Weights of a small mixture-of-experts language model, trained from scratch on English Wikipedia.
Size: width 512, vocabulary 32000, 92.1M parameters.
Below are experts of layer 2 (counted from 0) of a mixture-of-experts language model. Rows are named router (the router's row for the expert), gate (a neuron's input weights, with its number), up (a neuron's input weights, with its number) and show model dimensions 0-63. Each number is 500 + 40 x the weight over its row's rms, rounded and kept within 0 to 999. Numbers have three digits each.
After each expert's rows: "gets" lists some tokens that make up at least twice as much of what it gets as of all text. This comes from a sample of Wikipedia text that the model never trained on. Tokens count by the router's weight.

# expert 24
router:487501450524501547563483462565467518502525458481450482458479443526451502485484511443436535500460522519621492506496490476564492573474446459493513592441455523418461495467462424513499501526449486
gate0:519494389448485470553545515497480516498547533457453447513508453499553463536460450492492470492469518513455576514523458490504570506575496499570570480523466493465468495442596434470476508470497510
up0:476498571577537470439473446473547469449484522539516572510464565451459511492594539511475554488479500491543365483463488478479428508441473520468457503470524441518539492492455584493482485548547515
gate1:574494515461573570456503433472543469545496485514464461503497507506488531517500504453538485456546544550444513504465478481523526607523493517486484531528450499499477459511509454489455481539543450
up1:522477488540490436498525610549405530445470507465492562505491513479441512510477494556488532539504484441575430501565465483466504384450520524492485518454565434553496525496468528502497512436434509
gate2:530521483533502487518487483555519495464518532475492466548512443527513520424440459377460501523470404488522494563495505582481516523527495536547506476509469531489488496424443445554434474511517538
up2:552579519524520576484446505426552445471489489544537441512548541569525431458424446530408474486468523579487510485480521433443505506578481461552550459460511461497464529560550436437508510454469435
gets: " ", " 1", " 0", "1", "3", "2"

# expert 36
router:488523478472459568463540426554504524438433487558483510515499514512465533479461486444449568469494535522556453497512481499505521527493468446475532518454424537452516454524520509508444506477481567
gate0:488545498538491492505504467548545509478456472433514551509517521471441506501498484496553473529495500468579403434464502534555488497524461484460529526513543526489451503548580524509523555478533541
up0:514467489488507477494515542442453539493545522575483415477479463477597515501551529511428536459509495513433576537517489458479488564496526499526453461519472460515556464471468481470472485530490480
gate1:469476546509487449512455435554508452556504512488462475526545491467459510545542524458470481480480468452563389556523454524515491476475506464508509489534443476512513520542564529489499565482599529
up1:471521528496491488521559505459519553468507484525471528511501523439522457487453502552530516527439479486491519467431474506562531517553566533492480541461539473464533506450485479499531474552469510
gate2:547521499499524484444582583532498482488530552575486459439539408413520498454546433526481552480518562467543500468501501541499527499502523546447530527498544524521403462488410516519463416500485511
up2:495577473504507412496443475493524453577458516515500534529449517464536503517498558515546529479508431445537440445506452551430454590472509524524414541526508473548528482478540488487571535516464472
gets: "s", "ing", "ed", "e", "n", "es"

# expert 7
router:509528509389525578509516488522460529480433474482513526480509460515529564478492509501507522468537456495527518497480471469519562512491450429458593524543480514521472474474451470478460507500449500
gate0:476536467497527522479527488507474451470491522491537438458453518514511477520543503533436550524524494508449477423525487477536539527539560509512472558498469548470460493549520504556516531525445534
up0:503476480495442352512485521564518538523526534512497566546546589474479501484515472470544492513497487446527471598516540458451437452447530465546490462482531466526547468505567530485527465508506467
gate1:457515493493500534512546518518514516548430495492519485437495499534443436469528555442490534461445445557546515423472560542505559443468507457513501541519499499478508468464514502477544474483547455
up1:489505491462519449412499487487483457446491514513494463451537462473478442489486525516502560515533506478467495430522529506489443541498563528393498536482422455498501534557493507448523503484529482
gate2:502430498454497422510554529483489575450458490545503471536463519421457496455496504541503515471512485507455455599386463496530483531480488429483503541541532464532477496540469536529545470533470529
up2:471463510453525419516498561507479521445473469540460439512454517471500498463471522557471557507540499471466437552437466535559480550507500448527460539496489450562475521515457517567522458515473536
gets: " the", " of", " by", " to", " The", " for"

# expert 30
router:490504521532425526536475484571400498470465489482526485461534494582486563471400519446453535481498552550571477515435486504509534486485522491508525482485494535482494486491446441505475519514459493
gate0:506472547457529564507523458453543466454464473555558515559578529507546491446467550492525553513505523499559492550460473496466520477461431492468482484491492508545427509516490437510461521495510443
up0:533530495477499509526527464531525490489603522509488475439468474533462572524603439455449531455436509452498552520525495550480480502506544463493538539440569528611524492530516433389593520533468514
gate1:476549467437468462555436554491552547519441428521552439550422528495533466549520506460505526510499404559482549551466546502574523542568464510539547491485550469521468491500461529488441611500568502
up1:526473551472533529426507473508442489510522527453466475506584420466471508479495485511485493525530495453462458490582431527428511553495467550468444504526495542448471500480542507473537463481423494
gate2:464515538522593481435417471473474508497469457559520454466458567441564500510495483529501489456566446551550473549510571520471472452444468524457484506489461444527511457501520455476452447424521577
up2:497543529479444535513519411594509537496472504508467481510532517570415494549440482515498462482491461550485465456498490462504559541562545483521481467471558481570475461488442536483604567528517549
gets: ".", ").", " is", " was", "\".", ".\""

# expert 2
router:489491480503520509530418519526523499450509479478483507437531495556524499504473489480433445503545557591525566497474489435528528516519474475486474541528508585433457489514445423530449495488471508
gate0:483482475435581463498457463468522482510586524559524603491545461476441578490525469448524491514480557512531479487488464452474500512534451504513535515455494478535559465472521462509486517562492560
up0:587399529479503505546540558547478528522509526519453427489456464525457509527481502487471512533504485429564443536521524382502488540482465507477489496451467455504552490496523540533509537516469447
gate1:477528462480526521504430489539514541495454460520503560514528454506495486461488534466502523490444585538580515519506511503527510528483523502519458528501574491478478454505495447445459493518380498
up1:467518437506509506397496476468498449514488497498503461527535525481496556376454534493543508559558467587487526512481473528438508448487498466524540524548467527528408468518527514471533537521516576
gate2:504568491481511519476510540577508529458507496443472500511442459514470483456452513524508533540386507531530497526428443522518476549522450449506517521499576528497495497522461505457383489521462542
up2:461546490551508455507463497528526510513476383515522446510530492522514517465502448467504518536528502533478465527501495464531400473607567491535466456582485553385499479541506511525467479595469549
gets: "th", "ly", " New", " first", " not", " second"

# expert 15
router:440573518520519579514461533527496514390538574528459551512529474532531561503466484478502510490487524592512512525516504442515525456506504488506525542546455533419469416547459489515487543546491502
gate0:435485472469486486544523552479526590526544495557467483492475476436527493465498459501492468528542539489536449388450388564471512447502529484489555500479512492424547474551588460496533473539473491
up0:583560560576457492486448465521487473471455521487506504482520529581457488558520527485560533488437482509473534560534579471498501552483550557437531454558443523540439517442433505517483490482530502
gate1:473589467538437426427526513462604508475555486471501586482552446480455473484449532494559523572531501575478479573493448536475509525495494498483487521498483483447599477508537488572559520529524533
up1:455492517501494480474450501559453482496534496507444470488513499489520497494499508464573573450484504435501472449532485509562452427514429530511527563500527533568509541461449539476474535495553546
gate2:509553510568485522541580527453476549489436568536544506475516535480512528556561471566510505473536528539489498516471518495477545516419530547454436507456437436458526493486457522481524417511407556
up2:450450520531503490519551512551525513530480548532490502511517497492449500504457536436606490498555520519482502543436514504449508517534487510537507558516507509471459514493522452407508516523450434
gets: "==", "===", " =", " ==", "=", " ==="

# expert 5
router:506507451497477541503405443521476505508427564475510543519604566509510546420498540501483544488484538543499531533392502474493520496417437452466574515473407527483415470470457506558554521508486561
gate0:481492465520514483569509482467545497502560479495527497517458480482480519476520514520462496402533506536570479527500454557471521467575411515529558414425476549550468513413521481473498534465440501
up0:471490493575522528558495526489500460484574483484481512516452509517489464496480501502480490458543483484526472539500460583528521497530386517501562386455497534578440480392546488488486474479468528
gate1:505453585457476551471485467544492524550522547463499519550464547567533484479498531488470537465477559492481453465424516561485591462434494433492594524499490433487565486549560505481508467463520545
up1:526521528520521542525448565438489441529411524489453486510521532502453482510467470476479497472541562527571495496413504453458473479482518512500596456517544558513431480544499539491479416563429444
gate2:472535503478485498540432512462509495445455522448569547497597522547548569549490577511459607477468525498546429489516517503536511496483541575486401473470466530494485534454473428469486464493530549
up2:453489468519495522440524501524530486477421503484395518508396488474556470467514410481508452429493452575457614446447496460444439545484462497432454526437557486502471490550499560509507525501491492
gets: " a", " the", " The", " an", "The", " his"

# expert 9
router:448474481455463529522437465586491509423490476518439492539512440510486500469418488411494529501468548565558511541490480512494530501509498455486521489481473523515494394476473424482474520495468531
gate0:531444502518418472457531519527425494496486523428493486526507466551590516441477527504529501460477537489565527481537505485453516488490508518478520520467414541515487511539599567469531518472486549
up0:468483523558471444504560527471542487455508507446515474504451548491486481533534563479446527464472494474527556538522433455580529449506535606468516432525548488528525460550477535399515451495523495
gate1:522519525532484466558537432556430535449481494481508504477503451537563517497522564563482517563546516481479471444463499529446554487500445466541569450495515498539532468458495492472530487512532484
up1:453515532441510491443514517462514461542518525490499504533518501490427492514524458504547508496528477472582475475462545476489439524539503496523459480483482449479526533534549410526496522484465595
gate2:526495577551491501474550484488519471440506550504516532510482529538488490497517527435463588502492510445570438492487582575451502536500463542567457493493491495521496475458524520483581542477507541
up2:543479541498575461480459491442475458496428548478549512539520527511468523511538524527568554548479460458583429536381508443499472466519581516570455517491548521486444468553477493547547543523472480
gets: " |", "---|---|---|---|", " 0;", " /", " 1;", "|---|---|"

# expert 18
router:497537476497517519581485451575475548503437487509511523500522476497464558488458528476485532498539476503541535548493482466522563533495419482444497533507493543478516468445454397497475531489486518
gate0:459477477478514541482482603531531405506543460528476534511465468441476420365571514460465571510504510544475445490522536484463472563511520507481478490504489523488544520490520522456484437455505480
up0:558535506508594460491572427520545479505450531472581470435473534515440522525513524445443514525463563539536479580431486533491513498494423474626512512451489509467490512577506533489518529517536508
gate1:532567500494498514534546547509475527462492477408551518553479553540529462515469552470543448517521521517543548526492509567447519459460486449616495573494437480592470526527509495498527472411554517
up1:518477500483486498522475529524568475461480565584522461527438521514537542490539501529479510565499472515524490497500474546532505517471441531445451483517532502535593496517391508470511507551421527
gate2:451491491489485535454544418480490526471510559502514470565518465376495483541475450446518522497470472549468432492516509518463439576501475486479504487468457378556526561474490460489537502509536618
up2:449511491435591433497562489412585530515492473561543430494497474506465513494503451466468504485448504462571433502457540503514422562516473481496485501520477462518507519459522427444450468515451513
gets: ",", ".", "\"", "),", "\",", " 4,"

# expert 22
router:467566528507413523536532465620503525453501508454480522503516488548546514486464571433434530503487518553590502463492491482505557538481485474486548547448490499431521498512477476577511501510474545
gate0:501489549490537470490508458468518483560486418552502421512538514522507546510559523471484541454480571491465472485522483443504469478498465501490500521456477521337559501472452491496500551502493560
up0:454534516465413485515473495503437570371497511500471470497464440485537449486501536506486523486506495495471532552500568459519487438579534535502510486494554570436460504514579528513503486526508443
gate1:469434500493487581510476474466520490495469444496476592472526488501483524478521479499579517471465477587516493502484474479508581557458500512425426513421512504466476410445586527410590481547411516
up1:439493420534481490448457608467487543479525567409533509499538504513482484510470535511511552483545481484461548491467559476546435466548421452464508484572429528512508543470514551585526501611499459
gate2:533550478535487536504518545536489590566543530527551504488490554519510466501508517509525570493496549534496507500531538441540511457454436517499534518469553503492543449454565508506472562498485502
up2:469522510576519483455527529568553489474565507528509496503510504529547517454492477535526507507475506464516452459543480427532470585551504502495559534449548546514587445462491506463518539575501487
gets: ")", "\"", ";", "),", ":", "}"

# expert 26
router:480527491482522523576501484471503488449529468492445549511540501523464506528476500419476516412541503484611482530504472509532537613463511496520580524500517483465494439446505465517532509522436552
gate0:524502450567486450524519540526490478530456397607438528533467527523499548432497481506514523490535536470538554574451474515501488497474551431523480431596478477569507523533435570534497525498543592
up0:511462514518497491523479529536505566469545492425447530478560490518506556460476572593462524479438484491462480529532504465460462490517489548498490564485542454448526568491446487477550500461507502
gate1:552457564524450503542536493453599538450517528564646523492512532500500483489555505501509512485537535502458457535380487443513489431516516515510491538549453546584556503508506583460473448509492580
up1:546519487484443487480558522483566452499535540525518492530521537416519447476476482510522484526516537474438499504432435490525541455507544494459493515499525445589498482441511538516460418497554502
gate2:501429486526453529490510529598521472509461527556597449512477479490574452480473519568525560532519509529518541489454501466544575514489506475441589394483566454463455537477473539493450520484506487
up2:430511489467524435487461417501446610488487485476462533530514458487559505435480474556485449543532482482466483509573414456452443549487548601522437575478509466518526452467488508529523484538490488
gets: " 1", " 2", " 3", " 0", " 4", " 6"

# expert 21
router:484530470493502476569465494522462505444509506482520515441495471506500478528450566470513504476502542487565571501484507394512559532503466451448534534532473504439491511435492504542466570481451501
gate0:492465486510513476568505420566499484478477537492460513530540466525482501546441537555480559441575558472503556514501508462490527434513415511466458468435413489567539562540447469501505500511492566
up0:545478530458446490558482512492490482494463533518562548518514541438557464591462536537478481510573528458544551565503451465453519559427423522520522430531509503499507489493479509486532539515526557
gate1:494531541502416474464519460473452504482469483531449464503527496491591518504544500456536514483529492498462451432446511511524485528528446507454457535478461483580524489401467445498453510535525543
up1:495501535512588557472504482471559447487489481467442534474420562377492532549476463492487535546508547503480524521559540507500526511486552463480533473556517494473508561531445521562546490543523454
gate2:519446508485533449420598457519532482528498553511479490520496519551508468468521559529495518461499619481535501541543538459518508466489448481473548556566492486447522491472563435487503458532445515
up2:531505528541532570503417552510480515526498448466496530451519473488492542511474430443482438504496427543497497493471460560519516545479538506522511450439500562535484553487425568551565575514580438
gets: "-", ":", "/", "–", " /", "="

# expert 10
router:462525424489484561528522542517460534444522479545528495433535457566484504482457605420475503503502497472515486516441487471484548597493462394507553559529482544455512482548446494574443548501441459
gate0:433462568550462531480485551499530467513553466544524415557504463552443496549524545472446492483458540616541498537518492467548502464505607496477487481517491533497475505585499460509482483515502501
up0:516557413503550537461491464533478507464428522483531534475480501463531480464461507517512543483572504409449454478477504520458448548538471509489559545477562471512522514443500435564473502511487439
gate1:496557488398531512510518494546495560485518487472505540553459555521502460525516462527500476432587489527489536526485480447578528463513472500512526507485497468452539487543471510567486556462491475
up1:480511509428510514562505468521496483559518533460539427406482498473524505445536509457469525482543456560515516452498552484482480449474516494429512475539510578486517451472470530568528472520512503
gate2:525442552414533518431529589533527604538463487588493503471526545458478458473501484495430464468485562503489496507512494476462474532570485531525459476479460444520522448501519493486442534461505499
up2:488465572444486507431508516494526597516498433539452485488457548418472467491490520479470468501501528512493463518530475546468501488527530493536461486450469480497529450549487536470504551460463486
gets: "'", "’", "\\", "id", " '", " La"

# expert 20
router:453534469516453566593513501513480499448542537506446505500512536509531575439497541460484512445489516575544517561475484457489522504496504460490499474522460550475487421438449478459506521450513480
gate0:510492480497474522478582442554536528510488492555438420498556504512494500528509501458418487512474511445442508514512493550494439460472459559445462489422472439438481454419491481536451502484539534
up0:489532516449526459494422583458438473468513499425573557485454515508540490498505506537559533486517477559495500483485510485504515544527497462528552486561522533573494551582523578496495491541468464
gate1:466528533475530562446446546453548560448497513532456519441409550511467457469505497496473505472531490502476496517547440573481509413493506447562526536473460475464470545510436457488516538469534534
up1:513571510457426490558465431464493617507548489482472471558523511483454543498526444511537528503512494485479512522470465473549489456545521471475460553487468443520499528501482468446448486417569614
gate2:539499481556486425472532525519509468507494520519491374492550439537556558449509522513546529547552514558533503529495592542511527483535514475549579485530432494469504480498425509528468461586551547
up2:477482475426486522526459510487462474472510408512520552495419560470472435528464503501476413458465514488479525468467416456458461520493487547458486536453492497495471448507571452494541494477460481
gets: "s", " was", " is", "ed", "d", " were"

# expert 34
router:517496454485478518594448491530435497498515507483421572426501461505494543482437567487496575452448587512557553527515477464486601557426518507463574483474493487519446485470415477531451595518487487
gate0:491505465498533443539397482540484513516500496497474578494535539521544496454512496493473462547435457518557507476560483506538488538512499543537421505405489502465525525410524513500405487557432565
up0:511449527515521515443526516475507512467398456487457436569482473409514492486515549435479478469540483433462496533434444523455488490464439521500509493509440538537521513487421505464531531484534471
gate1:499497568451541531499471492506478485507530585478502512541410609488505538564478459418501533488504501546521524502476528476513500533510518541447560566551489491550507403523542424515545588495508515
up1:442409590543479462511483518468494475482476484472432508445543462513549496484516478457604446533495534483413497513464447557501446484476478507498460419463470498488483531530528553498472507348510484
gate2:522530500548500550484494499511478437470514539475471503486433529496493538477457481467463556468452482529585505591519551492425552470514432499523567406440504512493510503486545503485463498448428528
up2:476502515513484455480594525490517573548492458535470501519543514427476570537466433423577517557535543508516521404477509513488457571445588465531462497537489440471500434518484496538440506543556517
gets: "S", "N", " A", "A", "C", "W"

# expert 1
router:498543471484477519542507560524484523493468478497498506470549473521496581423472482452459503477435513555548477538501437382521543533489498447452488526471452495484505477499465443477468519479408514
gate0:431553492469476497458491511497549492560511502506516443470470492435475537515508543464516599427478565531537520473514588491565507536510583510453526501551466534502436502487546497639465522533552469
up0:497580509466433515506436473490513502409508406464494471508523493503521522395479409474517535462447482521447473541549474490463489515466491426484599551460464450562482460536484478460528464458531531
gate1:498521475472537542416541544442541464536592435469483425456532464474543401466490547441451487547498553431578459491449473478493504559455497445505449459466485535462487451467530519522488485473474571
up1:519459494487466471531481512538583504532475489486512441426541512486525499458508493475441528544461528465511542483496515483500486516477489523508508480511561535438528438479468547526580441502493518
gate2:556496466480464532541479483516470469484503560524499522407452461490480465469457497458541489522497489512530426552473490488484479514482501466542507560515474465478527524557509474491480482543432500
up2:570505504461514483474526461503467539590497502525523558416534498524540411445470517425569492498514484454477500461480530514476508539523523562541520477486486547440544518503526494456470513453581422
gets: " ", " Total", " m", " 0", " all", " list"

# expert 27
router:485489477429484572573423436539498544449452494565468542492566464539518560497470473388492540481502544559614525530446472496505529526504471450512500540518452546489500451513436485552456519509493501
gate0:494517556454513494497495516553541532471450581561480521522578477438403470568525548491530513520471517448501484512489548552524474501484513494523427466474454536515521545428529509527459444477434611
up0:519478452528479566498488463545448467498488494501553469454493493542570488530480507481444543524491532541424600456509531459456445517532457509514509517397480483505496497462443476409485531453481459
gate1:482468530529521488482538507440507537446484459605514475470452547479560459446511497504477540491541494531453501497470452554524473481467477540494496582529479505498482498522495533486494465469457503
up1:504464534461537517509531545488554523539579525478439513454518534455547438504479530503536473476475466451453464509492416515548443423455484463500444530537531523499514530391514440455529465539517479
gate2:417428501537467527427529456585485499505586517523581508503542461507438540459543466576442553408505552442476499587465483567500535464480476518501444447541465490470538475540466498505497510569489484
up2:410447552504434504500505531598468512599598511544537454482513432559519483525443513543466510519454460456508455584499520600551496552439540464507501472538476482514473551520480495501331455543434516
gets: "|", " |", "---|---|---|---|", "|---|", "|---|---|", "|---|---|---|"

# expert 13
router:461507440501464554527493554500437571484507532525478559451548467578482489528467497484498520472498464532589540510429472446493535489494508473527521515489423543506422480476470461519454538465411493
gate0:481475550513463534486485536543438454501502449525449521501542480524545452623513467509449485596423535504527539483437489562481501468497571509549531471529467525454485519549493502447581531582464482
up0:526491477520494485577492440507552454569485411474484483492494453570429458524548479472553492536405489498524432488496476564511519585593501539487526499548531494498528470527493522496525528508486575
gate1:472537512464481508568472452491507506476518557482405495511504464453544418461538533473438510520508457471496524536507450543432509451555575405475472481505476481518440535545520498475515426555470535
up1:544474504557474502443542526494500546466451476486597486559441559492436526527463462582499528477505501510561505471515552436502471522453471505532506506477472527478541448434490514578495550462542457
gate2:525481451465510485541485524520475578445492560478575505518549420586532565436467492429537513481453517452511483498581550521519565479467517530467496464519474506524490535453483502520492465493547521
up2:469550455427524511525486463416433532502552435516514516469424531565525477521570518525562508553607492444555486550508473487502482505484511519451506423534482546488468529532481515469564546540517516
gets: " \"", " has", " can", " such", " would", " used"

# expert 11
router:496565454459499502512470468489490498474555506490484505471521500533497531433452546460500490449483559527513545542502498545606542542448477428508510549466497508458465439537503451476506497549480490
gate0:493522541452535579572519445426521562501459500502457559493540438491452516469499464511472436512500461566549483507510497567461470575455463434535460553513530536532524544459467519575537508564461403
up0:504435525520420488464491579560458456498585517474482500471464492535502478502534497495482513434477453457443527459465509443532500463560518551489518461499499548462458479474544513474451488483528561
gate1:531518525568491435454438451465493524441559506490516502532452502408524508572483491536483510450522514581538509499527495565446491473491572503452513520514548409569504441452520555539519549466458491
up1:470470483448591504512535513505512478519479575415485521478486508533450454439541494472464505564491500482479469512507420486543547436531495523531531498504497597508500541509452413519426426507504533
gate2:456533548523522530474427455510516474508536505539517519451543519531499499475495524539527482509470558523527469584455418502549442455441532499416498530476490444482453467470424554562537489483449511
up2:510521475527542576487462484455420527487515457522521474451465459477453544528475455512479530485452505476522521462534519427496466497516478507611471538447501505473536480464499505488387519574492487
gets: " in", " on", " from", " as", " with", " at"

# expert 35
router:529543481506497586565451473504483578490478478522493522451544536521512566481445542397492500494485482543593520505481462467516554581497518473497553504471480561415522475522451472526463530541449493
gate0:533484499540469488460466494479564479517442509444459486434513545475484513508460482468463524491484579497525518453504463468506577481520568445485613517492485478513447480449585554494522535524477535
up0:569460491495479504504425452506519467555415510436470505493504540487515508467491501493472487430480503452485521527519493545560555525542531483507566519480504541466484485412474494427469555488533552
gate1:388610452497556536475470513477501570476489431522477515460503467505517564524568541479494511509527468525515569513520473395529443442588510519483472451536440503516493440477477454482521526570605538
up1:507473533504486474535491401489425516445479488511514452480516508516449546482470431457523490528498523457468515514519488493543498542480476479506492487445539470472523553553488539544433543430501519
gate2:548503504477574436487511487552535502517475551443506577512511462462506489420470513481510461446540528479570450550445488445473484510526514459486515460452458502492505563490520487536554497476552534
up2:480545554537477514396532479467539502456475550499528618526519532504490488535525482609521514536478532581501443507474526489447531425533475493535518406507522490510514489528452506468556499518556477
gets: ";", " –", " -", " —", ":", " |"

# expert 19
router:449595503462446563558433474556436530439473495545496551453498478531476521498479555466500470486490519575567527488489443382481513503473503474517531505450455483492473435499439447430520498534515515
gate0:471586476551534509623517489524435523420511480497476428457460521561524488462534474498572527547557494500481499457493467513436468555471483451476499462500469461481543493516515432542527447522444549
up0:482476572521496523517528442503459448550483567569493562540507518545445470520573526520545492525506531502535493466453445467477466574523443454481489489494517530442486510454533523494492513466544464
gate1:472398568507536456508471465469444504454556458519531530527585580539506509510598486542459525491538545454516395527530527483529415481520497482523540487469536486507519471487526458532468576582485491
up1:488462546524559465496447493486475501428536556534514485545575584521506537482627483569426495449555529491551498512504530464505465469434491546521572501499513483487496515500561506510462600542468491
gate2:466480390548534508496500510546437465431454404491531517455528463482498484496553468458455470510497444508451543520585473563511418518480477423497497558513441508522511569481437593555464476535501509
up2:556524496495451543453491449530491540531396414481505552522473467507480480471577539502501456401482460475527489500437533537489483560525528487481473488450452417502552490554479483464500553467542484
gets: "\n", " career", "born", " born", " life", " name"

# expert 6
router:486514472531472564597499471484479502498482502502498504485496481548443530505525538453494490532540503523527546510518493460501558498502493454434564534466436500502450500424463494470493516490426507
gate0:542497480574441496442506515528483535450450493614510523539483509493503509590563556470481511571469486568461498526496523511472492534487520502473474496451554449575439472454482526513510544498553507
up0:475505522478525449523501475545538482537542538483560486449552540516579492427452506553528499432529504468577554457460530496554547440554507476529519525497488500459511525523480493481435509494511501
gate1:443599501475462473520487523499543425493539478519487488450615467481528555497467493492540534510513460466476570489559414481527537454462441522485551487477498490467473559440505528463499458478516501
up1:541407471519519530481499479498479590537470508510506502516408490552508441500544495494487459503516532550536459487489571509512461535548568502524462524520524540527555479542451482484491551500528486
gate2:555466506497452454525494522525480528429436458513509450507499477515550440517427467540535566557510497495456563451431478498516529537509501464479484479510445538465545557469541535504519496543528503
up2:516489535438546580525491492460544461511463558496491460513518540461510451454540460451488522443464556475501482489492541474470490513523488467493483449484457534416525539509510473457446494554460513
gets: " and", " to", " that", " he", " He", " or"

# expert 31
router:488516439478538540569467542517389509469486472493516530476517481552506543531409520473511519420501502576582471525442478472479605617508439464459491483508510511500509427433430459505408508523450476
gate0:534511499482427535527484570500528484491512512439466527509569547509475582441506426447436507498504486431489467468483475601560522478446492508530525442487425508574541474520503468477592493520466461
up0:483445425453425503493483462520465505586422514511514521504545550480475551506518548483512498473432448519474513419490526444566522444485518444544498487508456501532520490510535532509522456523489479
gate1:463547487444455510542560509506472448551531499528476440432435499557506629467494496479481567483490468539582534474475589533505492427510466435582531530466412532518482503496517472421508489516426519
up1:503542500465468571484526509494548503455511543454509475493449518528511429515546520538547461489480566447523510453516520575542441577431544520522471530457488489523505486538516448495514530520528473
gate2:446472528548501465476456485509483456470528446523518457424450558479531503507464460514450482387480471513488481521516530537545544529387471414504537586458503474544517445492499540544507441459533515
up2:566511492442493563537542497498540540505520572474475502609517439538492495517530527487554514634500574500517532477449491481475456499603524607480465420516494502439506547505504457459529558512482476
gets: " (", ".", " \"", "(", "'", "/"